Weights of a small mixture-of-experts language model, trained from scratch on English Wikipedia: 64.8M parameters, 64 SwiGLU neurons an expert.
Below are experts of layer 5 (counted from 0) of a mixture-of-experts language model. Rows are named router (the router's row for the expert), gate (a neuron's input weights, with its number), up (a neuron's input weights, with its number), down (a neuron's output weights, with its number) and show model dimensions 0-255. Each number is 500 + 40 x the weight over its row's rms, rounded and kept within 0 to 999. Numbers have three digits each.
After each expert's rows: "comes before" lists some tokens at least twice as common just after its tokens as in all text; "comes after" lists some tokens at least twice as common just before its tokens as in all text. This comes from a sample of Wikipedia text that the model never trained on. Tokens count by the router's weight.

# expert 42
router:453516523411480480543540455509560567462458479527508497516576493489486501432485480516524487498474475427515494537448467590517509464539436517545472451538436509476491501557517556535603492527508546423501444491513473581526484466499562525476495517451467504465520557543459547523465514459548516512551559515502434549467567546516530462538499491463464464474452505580472504555461469484484524561536541509472474412554487449445510505479489459509435500524476433489515536519496475457518533435489537547546549555497555499518427417488487511493484440468559465477509520561580535504548440497552427543484494490522426480490453457512448492516518439492534495516472493538457552451494491441481522447546561557463449411540529578523553459506510494571474426546474455563496508499471548513580478497478545
gate1:521541446491533576492501483421518470521532497529473476443457511462539562498565446538505492544548427542555518525499516472537495504553453426556534553474515479480468568525442446496525549487464514492509473495515501481511484530543454513490549487481487484546505517487548486508573544521508521568577530414584592480507505548532466540499433504490506531526471499462556433464476507524533482500481520559465516425452480481568449427505475479512473494507472597554455499536469556581500499516565493438561482451453430494449563523488522564531499582501496472483534555530492494437510521585445500478441448431479458453459558496538457464499475550533540453466485490435456479546474557543534460546435533464560452436490457518463484512493407566501552481536537521450500491486451441473551505522501507
up1:473506567435518553551453516482406510530538494478479520482429593555520514493523511452575466494455473488528471507528484505495511496526484504467502493513548501531517512572525502497540512494522503397532489472488541481520614545493402495504498512468533506451529544448506440493498540466520489459428475486490486536550526431483518512519498539496519451454488480482528562435547543516505484493487445542530429526491520466537407464495480418489598614514501504483529504482526545468448565491496506489543517465532511515542496477536549482450497508479492465513534477490549511524398538421443482484456492529521518439486512462435523436472445567510538405503446550607587522437512557475474518543499482492487589518559513504452431451524546493590487432490444422519477496523533465484481517455483501
down1:440501438389500479560490459464447458498537527539508499522431582524463522526506513524512454567504499519461534502516491568473470509476491523486552554555510435565571513534451527529573532489481484518497494527482522415519404508446463543523516488539477480477510498550502475508472505545547453527528526564495572510531506449497533529432510524457566474546527520630461579520514527477458527460517490528480557555426500565496527530527486468446482399493544479536549502505453494462511487469486588531607538505426419469491527567494481545509582502487498491445553534484529523524506457533500521513414530480467481469540556426494489501513539516462531436494415539571532540512505550483534496514464496492525500472513564498524486470455392544528507531491481496482559511548504462474460480488575542
comes before: " | ", "; ", " |", "–", ".", "0"
comes after: " | ", "–", "; ", "2", "0", "1"

# expert 35
router:460511512433491515539553427496552556459446479544498504531583495506496485465531480520552486519488496415522500532447466582504534462531457541548468474539442504476468517546523541556588520545521566436488425496519492611545502468513514499513489499472458534467542555536467511500470524477543510479555533488514429551480575581498543449536473501442492452498505475567509498589443506453488508584524526508481474437553496443488493545489471467504429527471505444522527495560517498460512523459457519504546538537484536514525435452463476477471464463504532434484534510551586549508555457476539404535477470530520433502469446479517420497538522451472555485527466508537456526460490493462468482464552518578428465418566494580547553480526538478543492458537481447565448476493471542485565487512520551
gate2:511536516505434483467427516461500489529535512431585470484484440476520536478443492470593493499506598543504477508504526485475441524478416526532524533447548493517529501476543418564534513459514540548545500469395551458459476376541428495464463515504502569512515483537520476478516504513416464499497498523500490550501505537457502526541471529435477486520522452538458553491560486512563530440539449453518529560487536463512531463491443406510519534497485456449528473455485470472470500487521499503497450509499511568504525515627566417493515494469488538595517491523546526412483543439432522470462433515481525466580454532471496479512459523465444512540501454505485527485517467518513483426460451586600529472521461504433462520517505484473501521466558504439474461555465491512496544474447522
up2:536601528475407529456479484479458461535479469573515489483418489434469503483534554471587470545526552580556488542525460466451480541462504562574487505426537523553476510437481517457562509532484549523542516494509437515496504489475497450497570460492527450477504442502512427554533486490457468546483524511510460504494482484443483466555492527509498517558511484551511499476549479452551470433496407471500566505451543540534551502470480425560468514506569459545557455467549509497494569595527544554489450480479460434473506467505540440470481375498472532488477526497471558540499495482467510509516480480518482486470483465366515488534507481554511563524494479455500473540452461462467458471462467468480522485476452536487406497512466478519519550422485551466459547542526487563512550552543455
down2:545507514407509533502523549562478509452506507486493433472516546504547478431473444558518444435545467418471530514392578538484493429467498585437524480507429474506482496465535484457496496452469505453466524488559483567585443465547532546516455503399478537521497543464533521592484491560426559573535476489456530460491545520520459442501481444572527522474479501530509548476464552508495518492538490466500469554497547465492523506516525558532570495541566488435517506503460508504458411419518494520516556475516494392534462474502413505477518520517514546499551539506462529438433480528559505495548483471453520568557584453440450492444486532474434515511475485536476460490518482455514506497476523536525544576515480488532565494478436507517468514512461515529460488456449526478510534465452493
comes before: "\n", " | ", ")", "–", "′", "0"
comes after: "1", " | ", "2", "0", "–", "°"

# expert 22
router:460541521433476481544553447512571560472443475531506483522574474478457503451492472519545516514473465452504512528473450604494512457553453516551457490529458506445476509562512542526525509553509538449482417468527482537531492454507539503485493481428459524483541558545438533524448513460554508515558529500479448551483590537499557465548497503459480456474460482552474501532437480415494505570542542492500456438549477458457505486484475445498419551487495455478521527541501485479536514444463538549545530545519550526517439438472467467468491437494567463492509506560581560516556437494559428544475499515515430502459469475537427489525526466498590471522481517518436533437474493445474498459557507547473440428533521567549534464501513464574451448545494447577478500517454520535580497509481543
gate3:530509472474476503539536528433516471504466511474459450509510600482466434517469490491457489514472489482449539480539470523480551468572453510435545551452529529537473504466481509487455469464438407557436515494500417428526466504471548459476478449516559503534450413547439372500481488511487433512495495473520496507491466496518526437434524492500540458428533510580501449519495478508502453488484486478493592451467425480508477449534501542517494435495499486418496441481431458501525482434466456431529509436451440478469474544492545483536526524507483514494475440523496500512473487479459421444561501501479572542532525449473445437429526514519455475517578500565436500517517487517539426537500487507469485469442516537528470441449504498490510538511402508461457479434575532590509580514482482
up3:463491528526547486422509502464590429472566500420537458426503455459522505433529542510489423501553553493467521496542516514453478558551500484550508467493473545500568527548539548508499475552498388527526498599564507533513459484462534491579467524551492540509475535505568493485528464604473510508510538533495510460437487475444515515542526429520448562512475577556512523549477543534440500509483545493502512579456462518523524523507516463474496468531543461535476609448552423539482506527524441477494466566497491450493529530535501490506452516520520469496499460497478478451515472607495511524534550508527533523510508511509558486442485437419503417442504526444488452536459412492515521512530470464465455558484507529394485436554472566491540495495447529477541526454474484460482541470489547
down3:518510542570455497466534487457511503485505515495521476477475510449502543542459502488474461512546415536455562472489524541530473434508537584469494584529432488528501486530472496537482512471555407508476472484465586506522449486498471495489457526525499432463524495502472456524548483505498409510493486530539574416501597533508484477511475505557469455510540524523542470518468452440565486491501481556548581535459497482447517460394535481564449488451513506529541494508540453497506475461505490499513533528505501526566522503523408541569522531459532474492541467499483504454460487495522492560508471521533494559504472460451457469436534443452560489498456465589485537471524502427523465387518567510517506468544542495525518440561438524426398507495493556516550506464558478570609558449524558
comes before: ".", "–", "| ", " |", ")", " | "
comes after: "1", "2", " | ", "–", " |", "; "

# expert 59
router:531495504445462482557533437519480530466473475445476536516566531459450571468561449480565503539481488512443593442414501522526488462507557468521493474499468468492489517462497464542563458574477542452452466458473453535466454505537526519538479533454510569545491451579445571530509528440479510432531460521481497514529512470417570495576445551466483418491502543533494507513429470443539469550512579572531539458494495518538536492485477477447495553469560455530468453536442536484530536507505464493554515523502528426468500440510534472431496497550522431550450500468559534493536476456443447481442519522528549477475541524460469509508502519551539479464529456479508477493449469501527536477573575539435444459512463551445443493518524507514495560582480530566440467541473560515460442505546540
gate4:484480538479418501480464515505490507480555533491515440486525523528523437490562517475480440528507483435477520478561562492547490481502460502402504539464496591448430467477489484483546578529540518484479555451490529471452450429497513530445463578489474573585543575536493485483531625474445508519529493503569523461459512510518404542483476466517498549510445440600543504550564458516518530464517414488454489524488457513492507478505533516493507499547561552565480472534559556544495572467448525533496517579488460523471468511475437403561532597522551508463476563523463513542452492479489507532469506534464521495475513503422471566464443437507495505490498537529594545582529462510563503488463512499463456497513560530483458507483513478489503455513488531459521505497471462505487516545501418
up4:456528545519521500554521537508486508534472493473507528487492445471573467481521501482540577455578490508464507495462437534524474505531523482602497474537570518557554514473472442517499504477484484499568466552490486471524461522564525469587519465541469546431505433508480498589485456496420500496477498429449608503475483499519559477499512475470456506462574488514482506515493441560518453470508529463476538490509505492512446563497571511572488517420510435421519541505467508480511438522479433455515438453547475528549493556478498632508487542532446482472477433450455513491449501544482437473386567498561478523515512511562551413497510535532460573480570482510491429503423522489533505480523470501534469441488537462484488491526429523529532474554555502516494489477550515481494538393483510
down4:496482489474441522486425510498516484491500543509457474492529511462475461523463525531509471486520472445510515525509492507535428539537501419533467433453470548529500502598488541535532472516503435491476518490523510573525481510459467509557486518508480427532470444430450501383580522459525580483492507515520442562501536553513408527488560533492504463464428538475436467534556530542511534501540555476450521533544527536494503459516395504478496518450494586478415452593538478490546520470468566508484462432559390543426468492511485477509509541500485487458511595548561480513540553486492470459548543524522536556521520560547508476588502513464522486504531568509535507516617495523487602473478520503473470524489496535478535551518478464495485540454588480538494504478491536520471544451447483
comes before: "\n", "\n\n", "The", "1", "In", "==="
comes after: "\n\n", "\n", ".", "==", " ==", "==="

# expert 39
router:594547508528471417545498514509469463524508460490414496515524472535461501535430470455435486546441508556458491509553511454480469513485502532504457572467549475536633496473449489469531430532496501515452483441499514507550469509511456427522523555482510560483535499461475511485545550431520492521537470573543524471456474522534452467529496489527534555484528504464519491567511551448524498522426559485522566506444537500545508498519490507503538523469587616530491444482528489488525592560469526526520506530570582466474493542491461480486521435528446464432501491523491436531532493446493508569524433588477491505524589550535469521559545531532546462446426509432427483529444520474581560463528524548473440477478499574490487493529555471542482565481504552518496542500470513487512487501515521
gate0:498493518530551487588525540472499448486537465466451528457487565479492475490512435511430529465495451526389468399495532514538459483495485501447482520514540513506466492459447497523469465513502457530448517446559465469489516494510527501500506437537443526429472501436487476537504505449486537516465455470472575440522404436452515563523448472588492483448464550540507500484501492524471430476480466469534527539437498517504508571452480412506590520463534633547456469443455478531493529562449471475543447483469507524518548487522571530546544530499417492489498475521486509499467524479511525517443550519478476556564514576373472499505537540521478504472437483493549492482496525501486537575480529504488512615490534508431445525466523510487494506534547532506563416499515488500513418451531472
up0:517480484493476514396473462540505528510479528524552474520538457521527520498506536452560478572523554448618515579500435474452551509492496478552543476447476528493560492526577480518504507454511585449536488544456531532491535483517484500516502562480532430576552505541522520460470467561505449467526534516500471540485593567529466431490536540402492541535554442455439523473503492488525570532526534531452481480576480487492489421515523582494442492552469398445494512562521521440519459450562506479456554489506526453469463518487446492477452490512550529467467509454508458489530479519508509472568420503530517468436482455590548494500442475508518514543544480551452569531469442516448475443517462547512490405494475495539521462489467512491512538484455482493439557484504498498470590542472541
down0:480493453574474556527497432545513471434503563496524562486492523520532551565477499477448473436485541586491480550510532456496463536444487505473448530498558507474473499452485492392501499475500433601481478513559571494528504537454456467445511556531537477563556501533493495444494545515494526488490478511545542496522517563504463407436462509501566526487467469573515496494558457540519475504468482539504437506540523460508515462477498494463581439494494493498494600516450505519493507520500556508517510516497530544521442531447541436569446485515527561421559548470440470515447511537535544467473541487489512478439415477437467527417478428478491537525424482531461541446507460516458440531496456502534486417423495432462478597460515480492497524427483456486481556554552470531509518483515435
comes before: "\n", ":", ": ", " by:", "- ", " career"
comes after: "\n", "\n\n", "-", "| ", "|", "- "

# expert 116
router:505490542410517490540452453470465539532444438512507493559453526541526558465449527485502590447438491524528506583471479557550498469442434507532447436486509435480572536532477435472533509526447556517561530537511462523538479484476494529475449491486494499508550529498471501532488501481522490500541491541529427585454538492551521499514477495477545432538454439523473519456463516486539477539543513452495419454565396461534514572522513447491579498498470473453579509467562446527540510492502462468553521501582471507461445458462492458518531558473534498596517560540493477542430482483537529491516538479543468455487458407460471479552536469484468451424486545497478498493463500451575421502513538551506572546473527509449541471466511502475463499448520486519528475518481534483519491414457399
gate0:444532482463564509552468399578481442505478500435479505506442535542408459551467518552485421479492478474454557524522528516494522556407497441500564448509555453518525471540507458496490563455475527470553523478548494493477474502444497583493561526537528495474450505506549534537502562525521530483530555463512475476552528503477628505487477468516521524538463477481481493543523534487508504516485561453496540501516550539498487557475525420535564525498520534575481473519509499518557418455490520493505543521541507476478508485528563561521527506459484474512524569570459495435494508496619516560506551486488487473553508495499467524451450519416514512495450453397520485563531444505550414565540517453487512464514462483478447492508444417493493493515487501519422499421482456530489400491559497
up0:474505493498510529443450463550464411521482439485474481475558594449517475528417496423428469475420524509506496511540516489473536550495522496488523471562517433500508493500513596474534525383381496473493474505440422509467474477453474478586527534495501549560468487523491442548569418489473494492518512461483455474459552473524514515508493491523476491502439550541349569576505581493515512476497547543500500494526496463547568467465547478502497542497531526468573504542522556475471513492446548485510532450451486538410535511517510521508484482432467540580481540544469420472506518521528506488519545545503480553490465496519465582527477485444458503538510528444478492473508484541527547580496508490551575543479500484487584513509470547503481559514521452485456498479422514505521466484514536
down0:508492599485494435492518433489490509493444523551516426581479542514511540469550547511549507432500494567451570474512478578464445515529521454457523520509477532521562494492417443432524448632468491494542564542542494518466454471546481432446459464517510425517538499493481554429508571438465485545492490523493468511470522481560531463531452541547523458521420505530502423595468511490489425513528534482509437456488474508495497485533451456444468471502534479509541397510527441564509495457524517495508547448514423466434494477436418533526510451561497519503489544490506542525521477530517506508570551530537474488463520448498547437528478503530501471447500527488506440501454465505519468522496520526485494463512450584565531513468540517472561438421476510508568530537524530507525561444512512
comes before: " | ", ".", " |", "–", "; ", ","
comes after: " | ", ".", ",", "–", " ", "; "

# expert 118
router:556482483468431487561436448445460512533538427463482486455509519519530499447430495515413486539447521587474514538528591448479540522511488468536436559508461471522582481475446490558510434495528543537485496465452498546540517494509475460556540576491473512474524515476507487468521577415509468494515538526562579437479511478516439518457423473477532521535483479433435512513550531465498500455522563471510533560548506589530519498517460486471539567448559573474582505548489494543515548451447504489517534560517562475533504502475480496509459494520486483435496487486520447517503490355500476514496423529469502479495510561578485544524542455506529519456422486505461519523466476474575523510491530545499459497512554461508505489531455542585511541440542549505506497503469508485541444541592550
gate0:463529501496501547572494520490485463516580492439495476555494519451513518502481514540467519435427475597562506469507552427483540528502556512512523483459598433469587416500585490501523575493548517403407437579489509520481506466450497564510576551485497565482589486526532541493509444567533541503487504468480437524489536480529484541448424508520492503518496520436542464452503567479437502525498512515563517479514415464510466464536482480496498465494483571477482516566483521467483477525542526496455549484489445516473529479603479533539522538512551527509540418489431491470559452449486495446516424507442488498452516538426490488521534516533505499566534570494460513558451516555537487553452482524465482458504549468496468498474519510521459531508413527461530446434523506480451529498509537
up0:531481500459476501494461522513511522461491525525573477496540445499513500469538452478486513592529476490523489567429432504491466438467450478493433533591402550484485538515431468515509435512457484560617550422536505501479419540607552458550476498472493459470476513532479504571525538419483517481455442473545513511534469498464520433518563545465538500529541563549487522547461423508578469481445521543527494524459492580557497509489541564516512435559535452478555472462476595517528485479462492438601457503525527461490494478437472508484510457485504478512479504511546486526384493557519488478471523477541521447567467475567495526500444553516496559440459497514567539478496514498549482493565499498530477517529494502516513450470513517479476429470545506532441520545493458443496486493439497
down0:521465499468502546516546518501463458502504492515481490472462541507501507394554514499573424448594491495534530505442523497504564488573457505556500470491519503497524497476584436433473535514493479458509457446470447499463495474541493490501478463536496540413440480554463527509509486505524527562567452557454500529503502376473490505471529532480445472541490517484501520459502512544443538504502502548513472458508551462456560465486453455480501560508522571574471437484576429515492448479498487503477469453440502458450498512489376490514487509505489482594480470490493582562495570547497596476422485515529471477548550482516564510511403554481524448519460582517550532498515552564497546548511499530543471502479496479557524472480476459527461427508495526422498486441510585538572561484504504
comes before: ":", ": ", "\n", ": B", ": C", ": S"
comes after: "\n", "-", "|", "\n\n", "- C", "- •"

# expert 83
router:413526513525449490484570535529464551475530581468449541534538526525454506484536550525474535523456488472546533450434476514508496505499457547534506539478484501421571495530529515545529525514559485451555450457516433557520513503435518526426473533523590524471472523579465455515537546507526528504529524531465459547551531485437539535548501553449472466501514442475513548515459472449513484407495535522532505480521449529535487426470476479530525554533410524431458528473430507488538455426444487447568472541491559471506457452527464496451547526523553448488513465507537580457545502536449464570472506565521481511493498557459497471447535535530545495523485485562487541537501493452478516548519532454483418466515493588441526489535527454582432429524453439440555532505520545453535550492518538
gate0:456535445481483494416480531537533522456471556455495512508469465544431552479501460513456446434562535532525535514467519470512576462483474494561522524493529513471544498464473523458472499430532546415533464456547525483537467513522477536504511377508531448471461539573532494436557502541465587469484469543500462461534489466556463556560430484493451448500499444451519514468487562529491613479547444488486563545560495508523442543504573601517491559495488466462396567502487519571467488494486513497493527511496479518486527432502510529492514495450508522525535435474435568510493519487492468444508482461525532433515503445506595528479480499571526541580425467511523514552496481535483466470466484512545449480432490521456456518468465466477402496482541491460497523469489561580486534478537534
up0:482527526498482496470527520594461512534455479425456460518424444579492450530597498534491487459604511502505505481488523510504476434432529565523478472450524523519556506485454530522516474484473459470562602517467480468525580516559461492468545550493466438481449508527497472524439556520537427470493453490513475528467531541512546461531521435476492512506406476491506519461516491499450497593445511514512446531549505532467435519455515565460585557493512431509453540515530397555491491512507510510442496477465479571456500455580508477447473523514486507503543482464523490493489492461506525550549533492527492480435441514518577458469477568511445485491495519508540479523478578432511489570526516470499468497538573483530501513529555523483455469444532503544528396542472497569427474482606533
down0:470517511445504526462454518461604488503494524592533518511500450483502448502453475487562448524538492550388491488520534599500443488544466408518547486474470539516480489488508508508501518453505584449509426495548528533506515402457562486519502488537467540558558449576513497451476524466465541543472486483528459514484455538565535513578584500484568493532485437558537514438434513529517529487611447472465526526461467469559511519492509406486506542424560501494507557460540460530524489510513496492535549549507488461512459455463467475594463548484542516500489533559547475407455456528550502485544500464409542450519514506463438525519463507500456526491562569526467439472573522552473486460530532523559504460484552489455514558512497486487520554477464509521477494512484475470537503508458450
comes before: "1", "2", "3", "4", "The", "5"
comes after: "\n", "6", "3", "4", "978", "5"

# expert 73
router:516535523530511487470484470604526512535455478494461487412503482473471519484424524400499523474504476521560557537470547520458447459546525508486528515543505529472489549546518483520518519486495473465545462486503540517540455463477457470493518546462545487475539517530492561544516488553469523463528510494543479572511516407492492461522502515458421579488467591549480451541524471467487501464540558517454508587495505551552532450482566476528573553569497540464504545469478442483557548505446479428511480505450444483445528461511451498482544429514538497404455546517553512496420472451419489506446450495565511575514508436528482464595511463465500474492553544550471551540515420480461455558529506465544587464539496516445533489496510547499565459589481510548473486511465539525431461482540515
gate1:536600518513567519487530493506487519518533483490500500624491540474506509494474522469523531509490536516582540528508565551482467567512507534539435420491545534524500363485551545495492509544556476462542546530384485490510544476444502494538514466451477502520563536490529439432518443504460534527501549526411498552486467536455572505450541492539472504568447525471530439555459459516518473545556517521486444512525580448507483542506509535416483447440501533542555555473506473499518527549522528507487599474464458466473583459504493464499496486548575469497511463465521518508475472486450536505550507496517454458458531501480520428472511498494520409439534528534541509529557558506441602464438449485477484525502458547498449456534490516484517530544497493517526515528469499395466516560505532
up1:507479483532510530436491467476549445375485500490485489434431497550504526489465458488456457480498521397458489527506499496539464487437470582511496538514420560529570555494541503468558480452564541450548553473538500496525617559470503480446456538478478451531457517461526483456500473520467511483514543463570483508509511421507456570508527464452445535483548530464490470524466508517520527443450548494455467469454445500466454493447428480489562523488492542469462516446468494507444531537552437507472495518502444492435455518463553521494482460520576552497584532501523484518492503474488515507515495528497501431453497503529549550554446506500454559446510503504438543542509478580553368583516488450450545565561479525485536496505506492469499513487468520578512486504457464545577504496441428
down1:548485490438504540535531521551467429483493481520460555501485550504482494484522513573467522556526431593509511476457448422509509518536479472538479490566462520501463464478491424492541510512526504491472564543444505553469464547496502563491468577498454509499476461438504522541496465437512504472525501493639543492481513468427471528475487453480469454494574512462472493444458477549507542420507560527418547451504480407467462500492495485470519508428500514491487437516506549464551532550537528482504556552544458540491431484501468472454492509474512515469478500574535490421541496453502537554452532504477488490461522534486532577568409529530502515467507502525435472493448505463479430487510524540505561536605514625585473433449524477463491517551550551467523488456498497478494473542416458
comes before: "1", "2", "0", "3", "4", "5"
comes after: "\n", "0", "3", "4", "6", "9"

# expert 68
router:549505449549453464529456483443484497561482453503450425451532490505504430509442463468436468563426510596474517497563549464514509553552510485531434563493525482515555524518425506522541461525539551468474500505488473529479493478505488484522497541460513539496555479485464507470518561489528445514529520569541523472499551533510390514491425490489492550474458514445507554539513569444422472482488551487500555554497507545506499496559486511501594545463584596529503481542540481524485510476457532554487544587566565457507510490540467477520496504493475450397469439514520460495565476430521572533483442566459488491551527545548477532520536477509533497450416464462456468528473526460562534521475538549504459513475506512534517472524565504566552571426554517541476493459464506446531453531522539
gate0:542428495530478563541488506484560510557550513513457492528538508520569481479536448480425473524494513558481546483501500460406418527476502521431507516500541507458499471435445413405427519488547527574516465503440523494492499519544496485429507476529490586531494491462476468508483504536511511485463465582463498435520443483523430475494514495509480564502522468522566549538505505539569409491481583510476523532493501522461519525544553547511492476529437481498492460513526514593590422518536563565466485534455482534539479582519498473454509518491424434483408549459464503498438524476450493473499524487482459469511487506532507528435505491541516522476419539539495470599561509461490505479509506451554489551496547478486419523525551531511478471492528602503488545537569468440438466484445516
up0:504546469496451533577489521507526507511540532533508462546547500513597445475511516508450423480508494557465519498456481480521517505514477557453509473476541568468496452489471440493456497438515525508525444488460512510528410451477477523447483522529498544457478544475531473532481477499491424526499389493531526462552496535477474504506522452496463594427557530574545511505514471526557456527487532542441455543495601494471450514533520553493513509467469498495550435471486601536603517476535650551504544583450499471557512523500475501473516491445467520535470594531418502481479525485466453478479424467560497489563494476453460522484528503550474535542468547522498513493594460456493575495439510479540504557478520532505449491491531449554502457520508513499563571522509455445495451533453541
down0:467499537432513472491459477411524498548495520476486556509541473489459508483491511439465512498512459551513560448492564556586470501535491541541478490444461492537465479466472446513510499528515505488525522469475497468469609440570488536515510463516552554535399480503529513473465470479560481497490490542553538494495466524465488448531498530499499528466408515512491563535566486468489458563571483477543474472502419410489593496527494546494512424508436401526427567500488490456488528464485480485494535545502520479589444532477492515520490539533514449478441518521510452566541471519538465436538520495512402466487495507499488416537527609547539543541482435532491518478400511495506502483479436450556492518511538530481571513469580430488482515500426469483454547535511552440459422502512535
comes before: ":", ": ", "\n", ": B", ": C", "="
comes after: "\n", "-", "2", "\n\n", "|", "- "

# expert 11
router:490494463451469482518475493486467474494483512506517528498517533472565531474439483518519622526498443467570513460462476564484488501465438524518508447553511455456561497481508488502499547529448544495476524551495495517541459484442453486451489461542437509516470499538587474575421547573554471535516529559505511604527510515536453464550510427473525420492445550501490584463463507516489541534508509505469466539542476507494602559481528449497525436485454455413559491498513461529478478507546430484462527476512443526491506457492512473538536505485601478465438508505499418541524541511534463420481529520497453585460502531548447475557497442458466462453476505497475448453501454459473467462522541551452488474552557500448508496489535434494478460473511525535558450444417523467466620478527463
gate1:503480459535459493472506570461541456550506530547531547444460483470461541477503503467446507473487520597469507505460422550596519527534473519429478531509510498535569496532550467539537530517472527517486525497485470506489519525508487522556428471532520446444523474458479516511566440565527546535506502589563490505477494494541543495492544482492504518431469552583449495520506487434538495584519506524509478493486476498566522564451514528490511512540472430523484471471490604450408504485486502498531519542562509552605453578482437500529456519585565507559462460517448481511502463479524412450548430579547536503494529472439492430523474451493503472555521494449521507514517601416547451535471528460449515457497408563526507500435500434504478513504450547512509496449478513462501487499448528
up1:453497492498544542517465489548551564445451417468522517503528499568484451454502525504520516507510468474488502498520604524488471445433443424470445413523519492501442496563465452510479477442544503441519498477513510542537472501587482501485505437486500482601502476516526467495554524441519453490496518433498442520474489460469479528485457472467524471562471495517583556525470490524504456489643513479526489508523463533538498492582489486472420506477508488440531485474490513563560474502517550554495506509414415470489537392509559474529454537460487436526511561500517455468445494483466584563516530438447481477524508484604479532484484484510537534489513573510538511520477486554478507569556517482571490516581492490497459499521507481535501457503564445463439520537523512399580513481511543
down1:487464497510532524460490475507455505459513486456518473479442536535565535526440514564582482500557507525538519506556466499468478509536527528439547526478465466529479547478473473512464495484553437634511450449532508400530530496473529474570478559419500440442460497431520492436553538498494468541499572521510579527499471522492468553466475523537495548481515512444451422530530506449528455525497538535542527467472576514501494547535496442505483477551536509538506557514470496570500480556455540510517438489475584576505414612419455466427492506532540489455525501457430516425515462525504498479503458504500530553475517542441518481466530510564436444593511446506522505475521492494529496469425482448534546476528536465489468581526510500449455481526519527433554490468474463545463486539456558
comes before: " | ", "–", "; ", ".", ", ", "011"
comes after: "–", ", ", " | ", " ", " in ", " ("

# expert 99
router:500536596439461463472540449502535522438466482547511557582466505512489539457437547468521481478510471466494462544532550564545445432459427549603486526527455466547515563534552525498564500520545510464543516495522464486543559402449541483520468553518508447551524507477501521437509525548511429480506508489464436536492502471455453462561559513459447537529475504529506468561474444464496536489499538502488504513545500437493397463500419430517496514459493461472469483471535447472498577483483481463564499487487490467481417527480442429449448444468543476485524556558556512495505445460446461566521492528523412505492479507491511476515454478445507535505523557564490542507531480497552441475506509532422541509555539584443551496497493487554505525541453539542503555529498560443557514500445475
gate0:523494548493458534550427509455489452482498492528485495597510529510519524464476579451530547505537475487539434508459413504469509505478540529477482432477442488555418567487508512512459508519476512535535494550503471530503464565508488507512466516454517486489514516495544526461442596421504493478502435517461505497489487434449499534525493494488547557556541491462465467523467495498543553468484504484541559492519472527524348525449417504542532512498532485495602446496511472530560476470570532502476536494562493563494447500462496535520521467587442470519524582503501511526524509446469549499525518496523476430467459524521529421435489472543510499515559593510493448570420486454461479422446513479544520529529484522462442476547487493526564500413478647496489495562461509508550480539487517
up0:526489534517465522547413481476485440492508473526454477602501562464537505461492574447515537496502442500503423541466410531491481506481522491449487440447442506555424523496485539485474497508489520521519491564562472515484465560501504502504463555463537512479521539507516497482424580378478490477496428491461519494516484424505501526525499479524523574554545484469495461545460494464506563476502485449523531473528447538535360505473419500539524485503536489526609429447486456542530479427601533519494533487531486549539431484470488495530539505548470500520517560504482516521532488465447517484534519483502454432471490523511501425467513451523542468504550583497534462563449497444483493454465509481577495529507461526462460464560496480556558490450500629482482523546449493522553467543490482
down0:506406521475520479505497541488511425510500456483533501574500522479493413494529506563515530522579485452535546539466467449579418481602546516533441501550410545499524498537480458522506460527565507515527525523474512493571455490531489510473529527463543543445433490436519502541494507497569459466520442513628437438453501479424532471455521530483506520514451526534540442426482521537549509546593542416522534420538494510476470536500542537527536516512440514500442537530539536491485498491474492476515494523493454508511447489447417537473430539512444471568458546492494544531456515426422470504528549486488526533580547416481523502538444445536525505507483465507559550574427506517483525563499506494479510508569519484572475476503500510518476424543474467507478539506476486518551479515453479
comes before: "0", " | ", "1", "3", "2", "4"
comes after: "0", " | ", "1", "3", "2", "4"